Weights of a small mixture-of-experts language model, trained from scratch on English Wikipedia.
Training: a variant of Muon for the experts, 11406 steps.
Below are experts of layer 2 (counted from 0) of a mixture-of-experts language model. Rows are named router (the router's row for the expert), gate (a neuron's input weights, with its number), up (a neuron's input weights, with its number) and show model dimensions 320-479. Each number is 200 + 40 x the weight over its row's rms, rounded and kept within 0 to 999.
Before each expert's rows: "mostly gets" lists some tokens that are sent to it at least half of the time. This comes from a sample of Wikipedia text that the model never trained on.

# expert 32
mostly gets: " in", " at", " on", " In", "In", "in"
router,293,147,153,187,213,173,203,72,236,263,183,182,151,211,149,250,257,212,215,272,201,254,210,116,239,211,205,185,196,217,269,211,221,186,233,125,207,149,228,209,158,207,182,193,215,117,179,150,187,172,154,186,248,234,188,188,197,243,223,232,181,244,214,262,132,210,251,131,150,196,206,230,166,169,168,188,275,248,149,163,221,183,241,157,223,190,147,220,176,191,144,217,233,228,230,173,227,148,164,122,222,202,164,264,225,244,259,227,201,120,203,247,178,230,214,147,191,253,204,239,227,237,236,263,257,167,183,187,229,226,219,212,254,172,256,256,250,180,239,279,223,147,271,224,219,201,261,274,269,209,214,221,265,140,128,252,204,196,171,176
gate0,188,221,225,264,134,184,180,171,147,174,231,139,219,204,252,174,232,241,243,150,211,234,160,161,169,147,189,186,167,188,168,230,207,188,187,271,187,212,250,150,202,232,189,213,230,199,203,268,276,174,160,234,183,145,225,207,191,220,112,116,229,197,226,134,214,237,195,192,149,128,137,216,209,242,187,215,225,211,189,233,208,149,107,247,186,130,274,137,151,198,200,243,235,146,212,266,201,297,216,191,215,229,161,233,130,107,209,205,209,199,250,208,147,182,195,158,191,182,213,219,197,207,273,207,185,215,230,202,217,177,182,184,256,194,243,242,267,163,166,197,256,223,207,239,200,196,212,189,147,179,231,225,138,143,195,177,170,248,225,153
up0,206,276,186,236,186,92,202,182,186,235,191,203,205,238,240,187,175,187,208,223,159,193,230,182,211,168,218,196,248,118,108,234,169,261,245,274,241,169,197,178,190,188,239,173,254,220,237,224,322,233,166,276,226,137,177,255,166,204,158,189,170,172,209,188,208,239,212,172,142,161,148,203,213,214,204,230,247,247,250,235,169,176,126,193,302,181,242,131,194,158,280,198,207,203,222,230,123,238,186,239,284,206,182,253,162,134,193,197,173,158,288,205,173,141,155,183,235,206,216,247,213,185,300,240,185,218,228,242,185,124,145,246,177,89,170,187,245,171,191,196,270,243,231,153,118,262,260,249,188,237,244,202,194,131,197,216,232,215,194,125
gate1,291,79,209,197,188,222,220,260,215,143,228,257,196,272,207,227,260,200,210,172,243,188,142,181,200,181,191,224,223,197,224,247,139,219,181,111,238,182,243,200,129,238,167,184,236,266,196,144,206,142,261,121,136,209,232,197,201,220,213,158,212,194,176,203,129,135,162,211,221,209,185,177,235,273,187,242,239,216,256,124,238,190,247,194,208,181,192,193,205,238,206,213,182,231,189,254,167,200,189,218,171,187,208,184,166,164,139,190,166,135,120,180,161,217,238,187,153,167,183,189,224,198,145,189,179,248,207,226,301,204,226,177,232,252,173,185,254,241,161,137,191,218,202,206,274,146,220,149,236,153,175,200,202,137,178,290,230,240,225,190
up1,258,109,242,156,177,196,185,244,174,244,240,243,118,215,216,228,230,224,182,245,226,264,161,165,255,137,192,170,196,227,142,234,94,237,173,155,139,157,225,286,159,263,157,213,225,264,204,178,195,133,171,122,151,176,215,198,241,217,172,192,217,190,185,233,198,208,149,165,235,197,150,172,258,216,147,208,206,203,206,183,235,242,235,227,206,206,216,153,184,286,253,220,137,197,186,215,167,178,137,248,187,209,145,221,195,172,147,209,189,114,167,233,144,195,178,205,238,177,181,164,233,169,174,170,264,216,209,212,253,206,206,246,207,214,202,231,167,247,132,248,177,177,221,267,248,154,219,198,242,200,221,158,223,218,95,249,168,223,168,194
gate2,231,99,241,197,191,230,183,164,243,193,151,215,150,318,182,235,242,184,219,170,273,251,208,242,173,189,153,264,189,215,270,186,165,225,186,176,204,174,281,211,193,205,226,258,196,197,219,153,214,261,213,207,216,204,229,281,159,132,217,199,202,223,195,190,174,193,182,199,296,168,175,198,252,159,202,218,298,107,144,197,189,195,202,250,232,192,160,231,268,124,232,198,156,241,230,237,176,194,177,190,189,258,220,231,208,253,200,192,270,234,273,185,229,168,230,209,237,194,202,143,256,188,292,225,137,178,192,210,158,161,261,206,204,183,216,119,240,190,148,225,123,158,194,191,262,203,161,214,220,208,170,188,273,249,250,196,190,219,239,210
up2,225,199,209,229,169,196,203,155,180,208,187,231,303,196,207,241,198,209,106,222,217,231,247,208,237,203,184,192,276,236,210,189,199,144,195,200,203,216,209,206,232,160,201,298,204,114,216,161,241,218,238,226,168,246,202,168,218,287,315,213,228,215,230,156,245,222,210,205,258,259,181,167,156,242,196,207,125,164,206,218,194,224,175,224,203,206,240,203,175,170,229,144,203,206,177,209,267,172,139,236,182,214,208,202,237,255,138,283,191,199,215,205,254,248,144,227,209,203,220,127,198,198,220,203,279,157,172,196,193,238,215,247,160,200,270,217,155,257,196,183,181,193,183,193,152,235,185,262,195,199,203,196,249,240,238,228,177,215,248,229
gate3,207,198,97,180,192,201,223,226,152,198,207,196,178,216,249,179,195,164,232,191,244,148,228,186,171,227,263,242,172,207,230,126,201,233,161,172,211,157,244,193,190,201,203,247,141,222,259,190,192,220,298,286,145,227,234,167,239,221,165,172,166,190,208,155,144,196,198,233,215,199,198,151,255,246,114,232,151,266,184,202,116,217,220,229,189,189,223,132,186,221,168,177,158,195,181,152,128,172,202,185,211,240,241,116,291,305,177,147,154,158,204,212,162,191,247,245,202,180,191,212,173,249,169,114,146,206,122,165,159,200,186,211,242,218,287,194,293,277,250,203,197,218,203,92,185,266,184,251,262,187,204,187,211,232,248,168,222,199,221,231
up3,213,161,135,239,220,190,205,194,191,222,171,222,198,203,217,182,201,178,200,202,181,107,194,184,171,179,267,199,146,188,177,170,176,199,135,183,209,185,209,179,173,209,177,168,210,194,221,240,218,297,249,237,168,192,199,231,249,167,224,179,153,220,247,147,157,210,196,255,230,189,229,106,251,179,136,233,203,179,187,175,169,211,139,209,185,166,174,100,203,205,131,182,183,246,186,128,114,198,110,235,238,240,263,162,209,288,161,113,171,199,203,177,218,195,171,191,185,276,237,164,156,260,170,156,179,201,196,225,173,207,202,182,253,228,270,254,226,212,165,255,203,263,227,147,243,205,208,238,250,265,230,256,234,191,266,177,121,188,192,204
gate4,236,228,201,204,228,153,236,186,243,198,180,125,191,227,194,256,229,238,258,143,217,183,200,212,154,171,207,191,144,238,169,250,226,288,173,285,208,195,148,138,193,193,184,193,135,185,233,247,247,240,238,193,162,137,171,258,158,166,237,199,219,135,229,227,258,230,172,314,170,208,166,246,236,214,170,216,216,157,164,226,135,235,177,267,184,118,236,222,237,215,165,185,157,201,250,195,160,273,196,184,191,224,256,191,215,221,215,142,106,225,156,188,208,169,253,231,187,185,186,144,208,133,245,171,232,185,228,184,119,282,183,191,244,237,178,226,198,240,162,215,135,164,131,230,211,224,112,188,292,132,162,158,112,206,274,142,226,207,251,202
up4,205,179,160,223,212,207,166,129,250,242,181,262,166,191,249,185,141,210,246,202,242,219,222,165,153,232,149,230,228,265,228,171,209,171,268,204,177,195,143,184,220,149,158,200,173,170,156,267,137,152,247,221,198,147,174,151,194,298,197,289,189,215,194,153,97,242,209,174,262,268,208,251,127,207,184,220,151,218,208,206,258,223,247,238,140,215,161,155,195,191,174,136,262,203,174,208,252,203,189,283,202,249,167,191,153,217,192,176,280,238,269,187,183,183,183,216,215,204,230,208,137,246,183,212,232,184,93,187,200,143,148,174,170,208,204,220,149,181,171,215,183,175,263,191,238,179,286,201,163,202,238,143,182,208,120,214,228,168,218,258
gate5,214,236,237,212,134,190,97,153,193,279,245,220,243,199,175,181,197,238,117,119,123,176,205,229,206,206,222,214,174,167,156,181,150,261,212,217,217,174,165,222,179,171,190,152,214,261,221,209,231,171,185,248,201,208,139,261,108,256,137,179,229,178,202,244,221,220,153,262,169,208,186,251,167,248,202,237,237,223,184,204,283,241,181,263,136,188,243,178,226,246,253,230,165,156,206,167,191,178,279,236,211,132,216,244,223,131,236,171,286,246,193,164,173,159,252,240,219,169,162,202,181,223,196,162,197,208,242,179,166,228,175,187,271,212,189,124,194,209,239,234,232,166,143,232,240,162,153,210,238,188,237,161,186,230,193,190,199,227,208,240
up5,190,197,197,152,127,186,188,234,184,174,228,242,123,150,186,218,210,170,207,108,238,230,192,157,202,208,143,172,230,188,230,228,224,59,214,147,208,185,205,114,185,232,133,177,239,211,223,128,203,241,219,230,186,279,175,209,154,212,198,184,220,218,215,230,146,186,248,196,261,281,232,237,150,148,160,184,230,175,231,191,218,206,246,253,235,220,211,166,156,179,196,195,200,214,233,209,229,174,223,246,230,251,203,242,157,181,219,148,211,176,185,274,180,287,98,134,202,230,152,174,226,242,182,201,155,126,159,209,194,115,199,141,243,127,221,193,184,229,178,241,261,258,185,187,199,206,194,211,108,196,227,142,206,197,254,171,143,140,148,172
gate6,176,247,182,188,245,220,290,162,194,172,181,219,185,260,192,192,226,178,225,130,188,210,218,280,126,245,181,207,152,321,196,261,221,172,183,122,241,159,205,91,248,202,170,261,204,208,208,132,183,167,264,224,110,174,192,233,213,206,195,159,245,177,183,296,102,266,163,176,242,229,193,231,208,165,236,189,190,170,151,255,256,245,157,277,180,254,203,240,217,236,202,227,191,183,203,152,215,241,206,223,189,223,255,178,220,240,236,194,196,190,227,206,230,184,251,222,214,291,207,159,160,178,277,196,196,246,108,252,218,154,162,178,209,191,174,185,183,205,218,184,216,163,168,165,195,197,108,173,204,135,256,176,148,168,213,199,227,250,224,220
up6,192,183,217,288,189,199,255,177,267,248,236,182,139,123,155,195,218,189,160,257,278,169,191,221,203,96,147,148,190,149,116,181,226,260,223,211,180,168,247,246,158,241,192,136,167,229,180,268,178,232,222,186,198,175,199,275,192,254,199,199,228,220,259,156,201,138,195,305,155,178,191,165,207,199,202,209,213,173,184,152,219,158,244,163,202,196,165,250,171,252,221,135,213,260,190,197,174,181,137,200,169,238,244,255,187,195,259,111,167,229,185,214,267,230,257,152,228,157,230,248,183,251,157,177,171,192,234,191,201,176,190,250,176,180,227,203,182,195,203,201,206,157,206,261,234,174,234,178,187,177,149,189,262,247,228,221,130,230,177,217
gate7,202,226,194,125,203,147,217,227,216,208,188,245,148,207,227,258,216,196,166,177,160,292,230,188,155,246,242,149,155,226,213,169,214,207,278,216,219,222,175,193,228,168,289,215,156,206,224,256,261,232,242,290,170,167,255,210,157,222,195,210,174,210,232,195,178,185,104,250,210,179,192,182,151,261,194,266,190,212,166,188,190,126,163,188,164,213,227,332,166,197,213,120,211,287,184,159,128,241,195,156,240,162,253,157,225,145,233,191,185,174,196,174,215,217,162,166,244,201,205,167,251,221,204,203,217,272,203,245,123,226,193,214,240,196,163,134,140,233,189,232,208,184,131,173,177,218,222,219,189,192,156,225,172,283,246,135,200,122,212,230
up7,232,101,236,203,158,190,205,238,167,243,79,154,202,204,212,244,223,237,210,188,232,257,201,235,141,192,264,183,223,216,170,246,246,173,253,226,202,183,198,203,236,194,283,224,175,161,253,199,250,211,233,202,216,178,290,149,208,171,174,190,201,221,222,195,223,209,99,213,193,223,242,180,119,179,240,229,202,169,184,244,178,220,221,193,193,213,187,137,132,223,262,221,246,233,125,197,166,274,212,274,253,223,259,210,240,253,233,178,240,161,216,170,192,222,155,121,205,185,209,170,248,171,202,185,186,179,225,199,182,236,223,233,247,152,176,225,205,244,171,194,186,248,162,200,196,216,193,260,172,218,196,263,163,215,190,191,178,189,157,260
gate8,205,169,204,252,246,193,161,215,189,216,221,222,208,183,98,151,174,293,244,163,218,216,201,140,259,235,157,198,206,214,134,268,135,187,234,119,253,113,290,167,172,155,152,191,232,220,246,154,262,272,190,165,279,170,219,196,150,257,232,247,250,209,203,200,205,261,259,206,118,222,179,153,155,148,271,208,185,208,226,201,183,226,140,216,135,195,169,148,191,224,237,118,218,256,236,157,228,229,153,177,177,191,272,183,124,173,159,199,189,197,189,177,179,179,196,205,154,147,203,190,202,246,212,182,236,195,179,324,187,272,217,129,230,208,162,201,155,158,149,128,226,219,116,194,192,242,249,168,190,219,225,161,190,182,168,127,197,234,191,236
up8,240,214,200,147,247,251,115,221,213,181,232,220,238,253,196,175,238,233,293,298,187,171,141,191,165,245,110,213,212,185,228,243,158,134,143,185,157,193,242,226,233,171,197,160,141,187,201,212,220,272,184,146,165,213,180,159,189,287,281,233,189,184,150,118,159,165,268,203,177,193,181,168,172,167,170,284,255,215,279,276,254,181,207,145,229,200,275,231,195,229,226,206,201,150,236,253,207,216,180,186,206,214,244,158,194,192,211,227,292,177,207,170,273,184,162,171,219,190,243,242,119,163,151,191,162,163,216,211,244,192,147,67,205,202,183,217,223,171,197,179,177,257,234,204,282,173,217,193,221,239,250,168,157,281,153,95,279,258,230,222
gate9,238,195,234,250,267,207,279,214,171,197,251,249,166,228,200,210,122,206,233,218,228,251,157,230,235,231,138,186,194,209,153,195,149,199,180,138,197,251,194,382,193,213,107,188,145,229,178,174,180,185,210,229,262,127,241,261,262,192,151,156,141,229,204,202,189,247,287,163,238,193,244,240,229,160,211,221,196,146,250,224,189,145,168,192,174,150,184,235,180,151,201,201,204,160,191,184,191,229,91,170,196,184,185,256,149,206,239,152,258,161,243,185,244,225,159,243,142,162,226,90,156,218,248,219,171,257,163,170,173,161,229,159,170,263,227,93,184,169,149,194,210,149,173,146,171,181,211,255,200,189,241,152,203,162,266,227,199,216,223,226
up9,155,238,211,164,181,165,225,155,232,225,159,151,241,161,232,185,212,171,192,135,243,205,211,174,149,237,238,199,217,202,244,187,147,181,204,276,178,229,248,72,194,253,178,174,217,223,310,202,260,175,156,257,159,205,169,199,176,182,221,208,168,124,130,176,133,227,173,264,225,238,267,168,219,243,244,206,200,186,123,181,239,157,212,219,165,209,226,186,251,276,257,241,186,188,163,204,215,183,279,270,216,172,224,214,233,197,188,182,221,266,210,227,218,181,191,113,155,206,181,247,273,160,209,228,256,152,146,149,110,225,184,224,180,222,189,209,180,239,216,191,129,223,209,182,234,184,133,211,206,279,259,206,169,182,219,147,128,223,181,135